python train.py --n_layer=12 --d_model=224 --n_experts=64 --experts_per_token=2 --d_expert=160 --d_shared_expert=0 --activation="clamped_swiglu" --moe_layers=[0, 1, 2, 3, 4, 5, 6, 7, 8, 9, 10, 11] --router_score="softmax" --normalize_top_k=false --routed_scale=1.0 --balance_loss=0.00395 --balance_bias=false --router_z_loss=0.001 --init_std_router=0.0108 --lr_router=0.000803 --n_head=7 --n_kv_head=1 --head_dim=64 --vocab_size=8192 --norm="layernorm" --norm_place="pre" --norm_eps=1e-06 --positions="rope" --rope_base=10000.0 --rope_fraction=1.0 --qk_norm=true --attn_scale=0.125 --tie_embeddings=false --parallel_block=false --init="uniform" --init_std_qkv=0.04 --init_std_o=0.0 --init_std_up=0.04 --init_std_down=0.0 --optimizer="adamw" --lr=0.00147 --beta1=0.95 --beta2=0.98 --weight_decay=0.092 --lr_head=0.00837 --warmup_steps=367 --schedule="wsd" --decay_fraction=1.0 --decay_shape="linear" --final_lr_fraction=0.0 --batch_tokens=65536 --seq_len=256 --doc_mask=true --train_tokens=672300000 --steps=10259 --dataset="wikipedia_en"
Below are experts of layer 2 (counted from 0) of a mixture-of-experts language model. Rows are named router (the router's row for the expert), gate (a neuron's input weights, with its number), up (a neuron's input weights, with its number) and show model dimensions 128-159. Each number is 128 + 32 x the weight over its row's rms, rounded and kept within 0 to 255.
After each expert's rows: "gets" lists some tokens that make up at least twice as much of what it gets as of all text. This comes from a sample of Wikipedia text that the model never trained on. Tokens count by the router's weight.

# expert 53
router [106 104  88 108 132 101 101  98 158  93 111  93 152  99 150 163 105  97  89 155  94 153 140 155 130 155 137  81 176 106 106 104]
gate0 [106  96  91 139 149 122  75 112 144 130 105  89 181  85 157 139  87  94  94 140 110 151 123 151 143 145 128  78 129 118 126 130]
up0 [144 151 106 156 139 105 150  97  77 122 130  75 134  64 141 107  83 137 195 148  91 184 145 122 138  81 171 101 113 158 184  98]
gate1 [ 85  92  64 109  65 119 120  86 127 103  83  80 158 108 122 179 125 125 126 108  72 153 141 184 107 149 146 146 106 117  89 117]
up1 [128  91 134  94 158  93 123 113 113 118 176 118  96  83 134 151 153 154 144 172 117  98 144 133  69 186 156 165 157 129  93 178]
gate2 [112  92 116 144 114  98 123 101 140 116 103 113 169 111 167 173 123 106 117 113 142 187 117 164 130 168 179 113 160 107  82 130]
up2 [135 181 164  96 111 162 159  91  90 115 113 163 108  95  84  98 156 116  87 183 132 108  93  81 163 112 147 158 162 101 105 120]
gate3 [ 91  89  89 159 133 102  66 132 186 107  92 103 157 116 144 155  68  84 113 103  97 140 106 124 104 130 116  96 122  84 132  89]
up3 [162 160 113 147 163 167 145 106 117 129 108  82 156 156 151 152  87  77 118  91  96 167 196 142 122  87 132 154 116 134 117 129]
gate4 [ 97  98  75  99 108  99  90 129 119 141  95 126 131 105 132 112  86  72 119 163 126 165 159 140  87 163 152 113  98  79  98 109]
up4 [124  83 157 126 184 121 172 117 137 158 101  54 131 143 104 168  98 126 170 140  87 173 142  90 129 145  56  91 117 133 137 123]
gate5 [ 68  66 116 139 109 114 103  61 149 119 133 144 185  92 157 164 116  91 102 117 112 152 108 146 126 135 168 102 105  97 103 113]
up5 [158  95 170 131 146 118 159  42  78 125 135 208 169 147 144  91  80 160  64 109 114  99 123 139 156 122 158 160 150 150  97  83]
gate6 [ 84 104 106 150 117 107  61  96 165  82  85 119 156 109 175 188  84 131  93 129 122 160 118 147 113 162 143  99 118 113 111  74]
up6 [130  98 123 146 144  98  73 173 118  68 150  93 126  84 127 109  56 121 156 123 110 174 220 164 110 154 149  99  52 118 133  99]
gate7 [ 84  97  91 159  90 131 139 137 178  75  88  71 192  92 124 135 103  67  99 128  90 177 139 160 154 160 157 114 103  74 116 120]
up7 [117 119  62 151  86 127 134 140 129 168  84 151 159 145 150 158 127 104  73  54  94 121 153 106  51 152 126 130 173 117 173 127]
gate8 [116 114 124 204 121 144  72 115 138 115 110 158 113 110 155 142 115 128  85 187 128 149 131 163 108 176  91 112 178 141  64 144]
up8 [152 119 144 126  71 138 101 119  85 102 155 138 151 182  74 157 115 151 116 175 124  84  94 163 136 195  80 156 134 186 103 114]
gate9 [ 88  96 107 136 132  95  95  89 145  86  97 139 171  82 138 174 137 108 124 121 127 163 150 182 135 168 134 133  91  82 110 116]
up9 [162  99  89 107 118 110 166 173  83 113 171 173 124  89 132 119 156  98 119 202 125 163 147 175 104 111 115 131 113  84 129 116]
gate10 [ 94  91  87 192 143 143 145  94  65 104 132 132  85 120 175 100 153  83 156 110  89 148  71 150 177 158 140 108  74 108 148 159]
up10 [156 143  96 105 137 161 111 113 131 139 123 142 114 137 138 152 113  63 163 128 106 166 151 113 151 135  67 128  59 163 120 145]
gate11 [110  82 114 125 117 112  99 107 134  99  76  70 141  82 155 177 101  90  85 102 133 148 155 127 104 148 161  80 126 101 121  89]
up11 [ 54 135 146 129 142 120 153 119 107 160 185 166 196 102 145 120 126 122 148 152 111  84 199 112 149 177 161 188 157 103  96  78]
gate12 [ 76 104  71 186 157 130 114  89 112 134 147 115 151 138 148 171  89  94 127  96 110 160 128 170 205 173 105  94  66 103 109 141]
up12 [171 140 156 124 126  85 138 155 176 113 139 117 139 147  94 148 141 157  97 158 147 135 112 180 129 136 159  93 158 112 169 107]
gate13 [ 84  65  83 134 128  97 128  99 170 117 103 105 140  79 126 137 102 114 102  93 110 180 103 165 115 127 134 125 136  83  72 127]
up13 [143  51 135  75 148 143 149 170 164 128 154  90 179 104 121 127 136  99 156 130 193 150  76 153 144 116 172  83 200  88 138  80]
gate14 [ 83  93 111 188 118  88  93  76 139  77  87 103 164 111 150 148  85 132 119 121 111 142 113 164  71 162 146 115 171  86  89 109]
up14 [135 145 116 149 137 102  91 127  79 119  92 162  86 117 136 120  99 155 168 129  88 132  66 148 119 129 118 150 198 108 119 162]
gets: " \"", "8", " that", "5", "\n", " not"

# expert 19
router [101 100  94 100 116  81  87 103 159  81 103  87 163 107 157 154 105  93  93 107 101 171  94 167 113 154 154  94 101  87 108  99]
gate0 [ 96 126  83 152  95  82  92 106 147  82  56 104 160  93 146 129  78  67 117 131 102 157 148 146  71 115 183 116 114  82  71 121]
up0 [139 106 103 108 116  91 113  93 106 120 115  97 139  92 197 135  90 133 127 164  79 128  93  95 129 138 199 141 144 150 186 113]
gate1 [100 132  71 109 130  99  87 130 145 122 119  91 166  96 138 133 124  96 107  88 121 169 131 143  91 151 122 130 122 119 100  80]
up1 [126 142  89  93 141  89 127 129 124  85 122 184 100 149 129 141 141  76  90 125 123 151 130 151  45 114  56 137  50 128 137  66]
gate2 [147 106  97  85 209 130 113 135 129 146  73 174  96  81  95 143  91 143  86 238 118 116 130 121  61 156 128 139 111  92 122 143]
up2 [149 161 164 185 185  94 152 154 136 102  70 125 138 123  93 158  88 132  85 111 138 148  84 103  92 170 145  95 167 119 102 162]
gate3 [109 127  89 157 108  81  95 106 165 113  99 105 158 101 159 161  98 123 109 119 105 143 131 159  84 166 157 119 153  77 121  90]
up3 [ 59 157 161 127  77 147 122 131 120 132  53 137 200 150 122 123  79 148 157  72 103  83  91 160  82  63 163 140 179 118 178  83]
gate4 [ 99 108 118 150 134 124 107  89 144  87 134  95 162 124 136 156  76  99  96 108  76 176 124 179 131 171 143 105 119 103  80 108]
up4 [110 139 147 161 148 159 103 174 117 102 127 146 179 152 127 167  55 155 132 151 163 145 145 134  90 150 182 126  66 155 131 131]
gate5 [129  82  88 135  96  80 111  84 140  83 103  88 168  90 118 170 139  69 108 141  99 169 151 193 102 152 139 116 163  70 141  83]
up5 [ 76 103 103 128 142 136  91 148 130 115 160 122 120 149 126 119 105 156 134 104 130 158 118 127 115 116 139 124  95 137  58  77]
gate6 [108 106  23 156 112 110  84 109 123 136 105 126 141  90 154 135 106 107  77 114 107 173 141 160 110 133 130  90 104  97 119  95]
up6 [144 119  78 177 155 114  81 115 129  89 124 155 124  76 112 102 131 145  83 128 111 112 115 184 193  63 144  90 104  81 125 134]
gate7 [104 106  99 103  85  74  99 134 162  80 143  66 152 113 150 153 117 112  72  84 110 131 151 148 104 154 161 121 146 103 134 115]
up7 [170 144 154 160 121 169 102 160 109 139  89  67 102 103 103 126 181 159 126  70 153 140 174 206  83 150 129 153 128 119  73 142]
gate8 [ 97 117 125 157 103 118  74 112 175  87 115  90 150  75 164 186 105  98  83 112  70 151 145 159 138 135 142  86 114 130 106  76]
up8 [144  78 145 158 100 134  50 117 156 136 129 146 105 132 112 149 170 136  94 111 124 117 119 150 125 117 145  74 134 187 117 107]
gate9 [107 123 120 145 122 100 111 124 191 104  19 111 124 114 142 161 120 101  81 114  62 180 163 146  98 190 143 105 191 122 125  78]
up9 [143  87 157 108 180 159 102 138  98 143 116 150 141 134 119  95 129 120 221 116 146 160 104  95 156  53 155 109  71  82  80  99]
gate10 [115  94 127 105 130  48  66 125 185 113  93 127 176 112 155 128 101 127 109  70 109 148 116 155 162 153 170  90 104 120 105 116]
up10 [129 116 123 155 163 129 186 107 145 142 136  88 163 125 121 133 137 134  96 118 102 132 207 161 132 200 187 157 150 173 179  84]
gate11 [ 92  92  79 127 123 105 105 103 150  67 122  87 153 121 120 168 102 116  86 110 119 123 138 196 112 187 158 102 138  92 107 126]
up11 [130 114 141  85  82 136  87 137 104 119 125 154 124 159 107 134 131 121  79 115 126 102 181 139 157 148 129 135  73 152  63 171]
gate12 [126 119 134 156 129 102 102  88 121  90 153  73 160  81 121 144 101  82 121  89 105 161 114 154  97 147 161  86 136  95 100 117]
up12 [120  89 130 122 171 168  85  93 102 141 185 101 149 157  88 107 146 153 110 115 123 209 124 169 152 188 120 141  97  86 124 182]
gate13 [115 118 107 123  80  89 131  88 176  78  96 102 152  86 148 167 144  78  76 125  70 166 164 167 104 123 149  98 146  92 100 100]
up13 [ 99  96 138 111  75 125 132 100 170  76 172 125 139 137  93  91  88 107  34 101 132 174 164 202 161 136 148 134 108 132 133 179]
gate14 [ 90 120  97 144 106  97 106 116 141 122 118 113 147  74 142 131 120 109  84 101 111 171 176 172 107  95 135 116 139 102 105 116]
up14 [139 116  98 120 156  88  83 148 131 133 106 145 149 134 141 158 140 179 139 100 149 122 107 185 150 125  93 108  46 119  98 134]
gets: ".", " |", ",", " a", "us", "ent"

# expert 50
router [ 90 102  90 117 142  89  82 102 155  98 100  83 166 102 167 165  95  86  80 151 100 174 160 164 158 166 153 106  94  95  98 102]
gate0 [111  89  82 142 184  74 104  93 118  81 103  86 166 120 153 137 156  96  95 118 101 158 162 180  86 148 128  62 118 116 113  76]
up0 [135 106 134 119  19 176 111 118 114 145 122 103 119  85 212 105 148  94  79 192 156 171  87  95 140 100  95 107 116 112  82 136]
gate1 [ 81  75  90 172 100 119 101 108 141 113 132 123 143  99 175 145 126 104 123 132 103 147 123 163  97 165 171 103 126 106 113 116]
up1 [103 115 120 180 153 124 135 164 130  94 145 113 182 104 127 181 132  98  90  83  67 163 159 160 109 129 139 165 150 187  68 143]
gate2 [ 81 114 115 132  91 122  89  83 125 127 113  65 159  88 183 142 115 137 102  88 108 184 146 149 105 195 139  94 159 114 128 103]
up2 [120  78 115 125 137 149 123 152 138 109 186 134 185  68 133 102 149 150  83 105 147 157 109 104 116 211  75 142 187  94 109 161]
gate3 [ 87 136  93 164 187 102 184 134 156 126 147  78 115 123 136  97 124 116 140 120 145 141 128 105  62 194 119 146  64  97 119 153]
up3 [105  86 105 124 156 150 155  87 140 151 118 143 120 154 142 171 162 118 170  30 137 131 210 123  97 148 140 147 139 126 168 135]
gate4 [121  93 120 131 115 108 104  96 165  94 122  88 154 122 165 164  86 115  98 121 113 144 143 174  84 142 173  94 142 116 128 107]
up4 [128 127 136  97  80 151  77  78 135 128 143 134 162 168 140 157 154  71 152 133 138  81 177 136  71 179 196  94 109 115  86 111]
gate5 [108 106 123 168 120 105  96  83 169 105  79 123 175  89 163 159 118 111 123  96  68 170 122 147  71 136 135  98  91 104 116 112]
up5 [131  90 133 144 153 102 124 157 161  90 125 153 212  86 158 128 127  83  78 143 124 195 124  94  77 150  84 115 118 109 130 151]
gate6 [110 101 114 167 108 109 120  88 142  77  99  97 168  84 186 162  99 135  88  98  82 145 150 166  91 125 137  83 144 118 104 103]
up6 [ 88 110  86 152 147 132 122 105 109 156 104  64 182  77 119 164 133 109 145 103  87 173 160 133  39 174 195 117 137  99 147 119]
gate7 [122  85  92 139  86 121  77  80 134 113  82 124 160  82 174 145 110 123 110 105 100 145 141 142  87 187 137 102 110 116  68  83]
up7 [120  84 133 138 159 142 173 125 163 134  63 115 178  63 133 169 164 143 181 134 100 103 105 148  73 119 140  89 112 175  83 192]
gate8 [107 125  66 155  57 129 102 133 164  95  73 113 163  81 156 152 114 103  60 127  82 151 147 133  81 100 151  80 152 105 105 112]
up8 [140  96 122 147  80 112 153 166 142 106 113 103 155 144 140  86 149 110 147 136 124 135 152 152 102 135 154 129 173 123 149 144]
gate9 [131 167 128 129 126 100 127  88  80  74  72 124 102  88 160 139  99 107 111 158 120 182  66 135 185 141 132  50 196 138 128 109]
up9 [143 129  64  93 150  99 106 102 145  87 131 121 156  76 128 114 159 119 115 167  86 163  92 140 146  91  99  67 142  82 134  65]
gate10 [101 110 122 129 101  73 121  85 159 107 106 110 177  78 158 165  81 110 114 117  90 132 177 158  93 160 166 105 141 119 102  90]
up10 [183 160 128 123 130  93 177 118 154 179 131  72 109 131 191 157  60 149 183 140  76  79 156 159 168 199 201  82 110  90  71 138]
gate11 [119  81  83 118 118  93 129 110 138 104  89  71 162 127 150 150 111  96  94  98  92 140 131 159 101 166 161  69 152 120 128  85]
up11 [ 93 136  74 152 148 135 163  60 135 137 123 152 161  77 143 151 167 152 126  93 132 149 137 145  78 127 154  77 165  86 151 124]
gate12 [123 116 124 108 131 112 125 110 175 115 105  87 169 122 140 195  99  82 124  87 131 137 138 155 127 120 172  77 150 119 114 137]
up12 [156 106 118  68 149 141  98 144  89 120 138 148 123 148 105 154 143 147 154  94 182 212  77 136 185  84 156  91 155 178 124 105]
gate13 [116 113  72 143 146  75 100 107 136  96 102  93 158 126 163 150 138  79  76  92  77 153 133 149  57 151 136 109 123  69 125 100]
up13 [ 89  87 101 153 178  81  92 121 150  93 164 142 140 101 103 137 139 114  22  89 134  57 101 170  87 118  93 189  94 153  90 173]
gate14 [123  90  79 151  98  84  89 116 134  90 108  94 173  79 171 156 116  71  76 118 115 139 106 144  92 130 124  85 128 104 124  79]
up14 [ 94 179 155 122 134 112 102 147 168 137  94 123 127 180 164 161  82 119 162  48  86 110 116 105 156 146 133 174 125 110  78 129]
gets: "-", ",", " with", " M", " by", " P"

# expert 63
router [ 93  96 100 125 119  96  93 103 174  81  98  87 163  76 153 153  95 105 105 131  91 159  87 152 124 166 146  89 124 114  94 101]
gate0 [ 77 115  84 181 150  78 114 118 151 103 102 103 144  91 197 154 126 106 100 113 108 191 146 159  83 161 137  82 109 108 101 122]
up0 [153 115  98  37 102  85 142  95 105 124 150 105  93 145  78 144 176 108 118 122 149 101  98 118 162  97 127 121 116 123 103 157]
gate1 [ 78 143 114  85 122  89 130  86 171 144 116 115 116 147 176 145 121  80 155 119  85 151 163 113 131 110 184  98 174  91  70 119]
up1 [113 112 209 122  87 154  91  85 175 182  95  93 179 156 121 135 119 111  95 163 112 113 135  91 129  88 157 104 136 124  59 125]
gate2 [ 89 100  99 154 150 112  98 130 170  73 122 104 147 126 183 154 119  86 113  88 104 135 129 121 120 152 147  64 130  95  86  81]
up2 [159  77 124 206 189 126 148 141 145 161  83 149  98 103 174 166 107  94 150 123  94 148 162 179 107 115 105 125 111 170 119 116]
gate3 [ 92 107 112  82 113  91  95  91 190  88 136  75 162 135 151 187 127 142  65 153  85 113 104 162 105 203 133  86 103 129 123 109]
up3 [148 114 128 166 100 144 125 136 127 116  96  80 164 135 156 166  99 120  88 163 143  77 114 117 142 107 148 136  95  98 114 160]
gate4 [112 120 116 121 125  83 102  99 164 116  91  89 146 106 159 181 107 101 101 134 108 146 126 164 117 134 152  93 128  86  89  69]
up4 [ 92  96 138 176 162  74 107 125 135 172  96 155 172  86 102 155  55 157 108 156  92 144 143 124 144 118 129 132 180 121 128 113]
gate5 [132  89 104 174 106  89 125 117 155  79 109 112 146 106 153 128 116  80  86  92 105 128 115 197  93 150 141 101 129  95 124  65]
up5 [ 81 111 171 109 146 177 167 122 116 184 146 147 187 124 175  97 109  85 176 135 152 170 117 175 137 124 144 178 142 169  82 116]
gate6 [ 92 123  76 144 125 115 131  98 135  69 102 106 130  92 165 134 128  83 106  90  85 180 144 196 111 150 156  91  99  75  98  94]
up6 [153  57 133 145 111 106 112  54 150 181  97 108 132 128 183 168 114 101 120 153 161 116 144 141 112 121 139  82 161 159  96  84]
gate7 [ 90  80  96 126 105 106 119 109 173  82 127  75 148 107 164 126 114  80  74 137  77 131 123 143 107 147 134  85 129  67 108  90]
up7 [ 77 108 105 149 115 106 169 118 128 177 164 105 141 148 104  99 104 111 135 129 134 150 174 157 137 127 144 101 136  90 100 108]
gate8 [137  74  83 157 131  92 103 121 168  73  79  78 166  88 177 175  93  94 123  93  76 165 121 150  90 145 151 105 110  78  85 105]
up8 [120 124 138 108 120 140 138 119 167 138  80 142  85  99 138 111 135 153 155 112 126 127  78 124  70 111 168 123 136  62 141  91]
gate9 [ 92  74 102 144 123 102  86 119 136  80  82  91 180  76 157 151  75  87 126 146  86 173 127 158  92 144 153  92 111 132 127  86]
up9 [153 134  88 150  74 174 138 105 102 175 114 112 157 147 112  98 107 155 116  97 148 166 195 159 114 127 164 108 140 181 118 149]
gate10 [ 97 104  67 112 101  85  73  95 152 121  76  85 189 121 134 120 111 132  71  98 103 142 124 154 130 154 155  89 143  86 106 106]
up10 [138 128  94 174 150 138  87 141 152 119  34 184 116 157 168 109 147 160  88  63 130 107 146 179 109 149 134 166 140 113 147  95]
gate11 [111 124  78 127 136 109 124  85 153  63 126 120 159 120 121 168 100  92 106 132  96 178 143 184 135 145 139 123  97  98  92 109]
up11 [130 122 115 122 123 106  90 108 121  85 151 139 137 132 121 144  98 149 112 135 133 170 135 135 150 206 137  81  87 139 178 141]
gate12 [ 92 136  71 163 174  91 140  85 133  97  64 110 113  87 120 128 151 108 101 131  92 169  82 173 145 166 124 143  81 102 109 118]
up12 [ 92 120 162 174 151 128 135 158 124 114 130 130 130 140 125 158 147 104 189  72  85 130  77 131 124 130 138 182 118 157 129 146]
gate13 [126  97  87 160  84 101  93  76 161  98 107  97 179  81 156 184 102  93 108  90 109 171 108 181  86 168 168  98 147 117  76 101]
up13 [122  99 167 171  79 176  76 158 162 146 147 160 136 117 173 125  27  87 101 111  85 123 170 191 177  94 109  98 152 168 101  98]
gate14 [139 119 112 123 144  88 136  97 170  69  82  88 141  75 136 129 110  63 109 145 123 163 113 147 128 149 128 101 112 139  97  89]
up14 [121 119 103 100 124 103 147 167 138  92 115  75 143 150 120 144 127 132  57  80  58 111 140 141  95 119 136 161 137  77  59 132]
gets: " a", " |", " as", "b", " is", " who"

# expert 61
router [ 86  86  99  90 121  91  84  86 160  89  96  83 154  97 153 162  93  87 106 166 101 163 132 166 132 157 143 105 164  87  99 102]
gate0 [ 90 106  80 164  92  74 110 120 168  88  59  90 155  95 117 142 103  92 106  68 104 154 166 171 104 140 153 129 122  85  81 112]
up0 [171 134  93 128 164 148 145 121 108  76 131 116 160 145 135 154 158 147 132 144  83 148 141 139 184 182 125 144 122 136 119  49]
gate1 [ 69 123 140 130 197 132 114 192 158 116 151 166 143  83 122 146  84  78 111 133  95 153 132 133 118 138 121 143 161 130 142 112]
up1 [136 142 151 173 117 130 164 122  37 171 112 142  52 181  83 114 129 174 173  82 113  95 174 144 114  65 103 133  94 171 139 134]
gate2 [100  73 128 140 129 117 100  95 175 108  90 114 151  99 155 182 122  78  87 113  75 135 162 181 104 194 161  95 162  96  84  79]
up2 [153  94 115  97  82  88 108  69 172 107 102  92 121 116 169 117 169 119 151 143  95 114  96 134 155 118 162 134  95  90 127  96]
gate3 [ 90 115  84 148 116 133  81 108 189 102  59  86 115 117 128 171  56  95 118 132 111 121 138 131 112 190 172  92  82 140 114 113]
up3 [127 162  90  66 127 187 125  75 147 143 142 181  96 149 128  75  73 151  84 103 122 121  80 150  90  96 169 153  98 156 137  70]
gate4 [101 134  93 109 136  85 109  85 168 122  75 123 139  93 145 155 115  84  93 126  75 170 138 131 136 173 136 129 156  95 116 104]
up4 [135 117  88 166  89 105 135 106 118  67 165 158 158 134 152 162 101  85 169 162  84 148 155  84 162  80 130 160 132 129  78  77]
gate5 [ 80  93  99 161 111  83  68  85 145 144 101 150 151  93 110 107  90 104  92 151 133 132 185 158  96 155 116  95  82 136 129  99]
up5 [111 115  97 165  99 133 109 168 177 141 118 131 173  87 120 135 113  72 111  93  71 122 163 134 129 104 136 145 163 111 142  79]
gate6 [ 98  82  65 172  75  97 123 108 166 108  94  93 146 118 139 144  76  65 115 103  99 158 113 175  68 142 157 115  96 100 100 122]
up6 [129  98 151 169  73 163 135  85  83  72 145  90 102 124 158 114 127  68 137  86 108 138 131 191  57 110 135 162 109 151  61 106]
gate7 [103 129 110 170 174  90 148  97 120  80 123 162 184  95 117 137 120  83 112 101 126 118 172 180 120 120  70 103  49 121 156 144]
up7 [134  83 157 119 111 159 114  97 147  84 109 103 153 123 196 105 126 146 140 170  88 152  69 110 113 148 134 151  37 154  99 139]
gate8 [117  63  85 102 123 102  94  87 146  35  66 100 156 132 101 165 120 102  98 110 116 149 161 111  98 173 140  81  60  36 114  80]
up8 [ 86 169 138 168 225 117 113 134  98 136 162 170 117 148 170 149 152 167 122 140 110 102 164 102 135 220 144  91  91 144  90 156]
gate9 [110  99 125 152 132  95 130  98 173 111 103 109 161  70 110 147 115 122  96 125 109 173 113 154  93 178 176  99 149  94 116  70]
up9 [182 168  82 118 112 114  71 136 125 170  79 165 159 128 162 103 147 146  79  80 140 124  95 101 104 143 117 158  84 141 113 114]
gate10 [102 120  86 158 112 110  85  85 151 104 138  83 161  91 142 149 126 125 130 104  90 138 149 131  74 142 140  98 160  87 138  97]
up10 [ 93  99 152 163  74  65  92  85 141  87 150 102 102  80 169 162 169 118 188 145 111 162 187 139 118 120 154 145 144 108 128  94]
gate11 [128 130  69 145 131  89 114  70 141 107 109 111 174 112 141 172 105 130  82 135  99 134 160 165  97 161 157 100 103 123 131  91]
up11 [120 145  65 123 168 141 103 140 158 140  69 123 118  83 158 170  80 146 112 198 108 108 148 107 160 140 121 146  96  95 130  69]
gate12 [ 73 111 118 157 125 117 100  91 158 113 135 122 167  87 166 157  88 124  96  83 102 159 126 158  90 151 148  87  96 126 114 115]
up12 [133 134 172 107 115  87 167  93 154 104 130 124 170 114 154 125 108 125 111 127 107 107 147 108  92 107 113 126 183  92  70 115]
gate13 [127 108  61  87 157 121  96 158 132  87 102 129 131  98  82 108 128 150  49 115  87 176 126 133 114 132 133  84 158 103  90  77]
up13 [146 102 175 161  94 123 138  86 135 115 135 119  99  94  83 109  98 112 109 165 175 124 107  86 178 148  98 163 101 107 120 104]
gate14 [103  79 116 121  97 127  81  92 169 114 107 143 173 105 165 149  93  96 115 126  89 179 164 174 106 132 143  99 120 120 127 106]
up14 [ 87 142 177  70  83 160 157 144 177  91 159  98 176 138 137  91 126 102 155 144 126 119 176 114 126 162 151 114 101 135 173 100]
gets: " ", " the", " d", "1", " on", "12"

# expert 38
router [ 90  90  97 120  84  94  99 101 160  93 106  92 170  86 166 159 102 102 101 132 100 164 158 161 135 153 150  98 113 109 104  86]
gate0 [ 93  97 102 142  99  74 125 107 142  92 120 110 172  95 166 180  90 114 126 105 102 166 112 140  68 131 132  61 140 112 103 110]
up0 [138 131  51 113 119  66 133  90 143 141 149 107 146 145 144 191 120 154 140 161 147  76 137 127 128 168 146 135 116 118  81 119]
gate1 [105 101 125 192 115 107 106 108 182 117  79 118 139  77 156 185 101 116 104 141 124 163 150 131  74 155 163  91  94  80 112  83]
up1 [119 100 110  57 133  83 117 111 148 151 106 109 127 155 180  96 113 179 133 153 176 110 165  64  69  98 131 148 145  85 116  87]
gate2 [122  98 135 103  70 103  74 106 110 110 109 120 167  93 107 165  79  77  95 106 129 121 138 155 114 195 132 124 184 128  60  72]
up2 [179 148 170  56 116 107  99 131  68 115 112  82 156 110 105 123 116 113 126 105 102 172 125 147 106 166 127 148 174 104  42  95]
gate3 [122 107 111 165 165  83  88 139 186  91 107  95 152 107 145 179  96 117 104  95 125 180 142 176  81 141 128 118  84 130 127  87]
up3 [153  87 135 131 105 112 135 134 116 134 124 105 170 104 108 131  90 151  71 105 127 103 141 136  86 119 181 154  25 101 138 111]
gate4 [ 89  58  93  70 141 115 129  79 116  92  80 115 152 120 148 162  85 105 105 138  85 170 162 142 125 155 140 121 141  92 121 130]
up4 [100  78 132 172 205 116  78 119 134 157  89 125 100  83 101 175  89 113 115 199  81 104 103 101  38 142 162 112  90 160  91  98]
gate5 [167  73 169 192 119 107 145  98  88 107 149 121 135  44  81 115 128 127 111 159 153 121 111 114  82 193  92 146  97 135 122 109]
up5 [155 146 125 129  59  18 111 107 146 117 146 104 132  58 131 137 117 140  94 159 119 112 107 146 100 108 133 121 124 172 143 114]
gate6 [ 93  85  93 157  90 102  85  89 157 100 120 110 144  73 150 145 145 122 105 115  66 160 150 145  89 112 147 124 128  70 128 119]
up6 [125 176 162 163  75  64  94 143 126 126 149 111 113  98  96 153  87 121  95 157 167 117 140  92 134  90 149 117 124  73 175 151]
gate7 [104  89 116 182 129  82 105  82 166 114  71 110 162 100 128 173  90  83 105 135 125 162 140 161  84 140 124  72 103 111 103 105]
up7 [ 90 160  83  64  73 135 111 123 109 151 142  69 140  98 166 144 150 129 132 186 129 155 133 110 129 136 145 120 198 130 104 131]
gate8 [ 92 105  89 136 139 126 116  77 186 120 111  75 164  74 133 154 125  80 104 105  77 163  99 157 113 161 137  74 197 103 115 114]
up8 [114 110 137 133  91 182  76 182 151 144 122 160 119  69  71 134 137 104  83 104 129 179  14  83  71 135 124  89 140 106 104 127]
gate9 [ 61 103 136 161 211 145 121  77 101 109 101 134 147 118 138 144 118  75  95 104 105 185 121 166  78 119 127 144  73 110 124  85]
up9 [153 145 115 121 169 156 160 165 174 127 120 123 129 109 168 123 137  76 108 130 120 120 101 153 151 117 178 135  62 137 130 158]
gate10 [ 85  81  94 136 128  68  82  87 135 107  81 103 161  94 171 164  88 118  72  85  73 164 115 133  86 169 141  69 134  86  76  90]
up10 [134 118  98 191 111 143 156 121 145 159  98 115 138 107 156 183 201 141 153 130 183 120 179 128 115  88 140 112 102 147  98  62]
gate11 [ 73 131 114 120 107 108  89 108 165 101 118  92 147  93 174 178  92  69  96 120 105 143 130 155 111 170 176  89 146 116  92 110]
up11 [133 147  68  81 155 147 109 154 147 140 179 152 191  79 125 125 200 146 130 147  99 100 151 123 132 150 101  97 178 152 116 118]
gate12 [109  80 116 165 158  73  82 116 160  96  75  76 131 108 135 154  99 106  81  96  82 188 149 175 128 141 160 129 131 103 111  75]
up12 [ 92 146  93 217 116 106 168 174  85  87  37 102 124 122 112  91 104 129 125  84 100 106 132 144  50 107 166 121  94 101  99  78]
gate13 [ 95  67 118 162 122  91 112  68 143 112 120 140 124 146 133 134  94  86  56  91 121 124 122 187  73 135 137 133  65 115  84  93]
up13 [163  79 100 111 213 100 187 160 117 126 151 187  77 117  92 106 158 127 150 126 111  61 126 128 106 165  99 153  74 104 127 126]
gate14 [ 74  98 115 132 144 113  99  71 186 116  92  89 159 104 150 156 114  82 133 100 108 131 137 166 128 165 142 121 107 109  96  83]
up14 [ 83 141  73 116  81 149 166 148 127 104  67 130 126 108 115 192 198 105 110  58 108 149 169 141 109 122 114 158 111  96 118  88]
gets: " of", " ", " and", " l", " h", " he"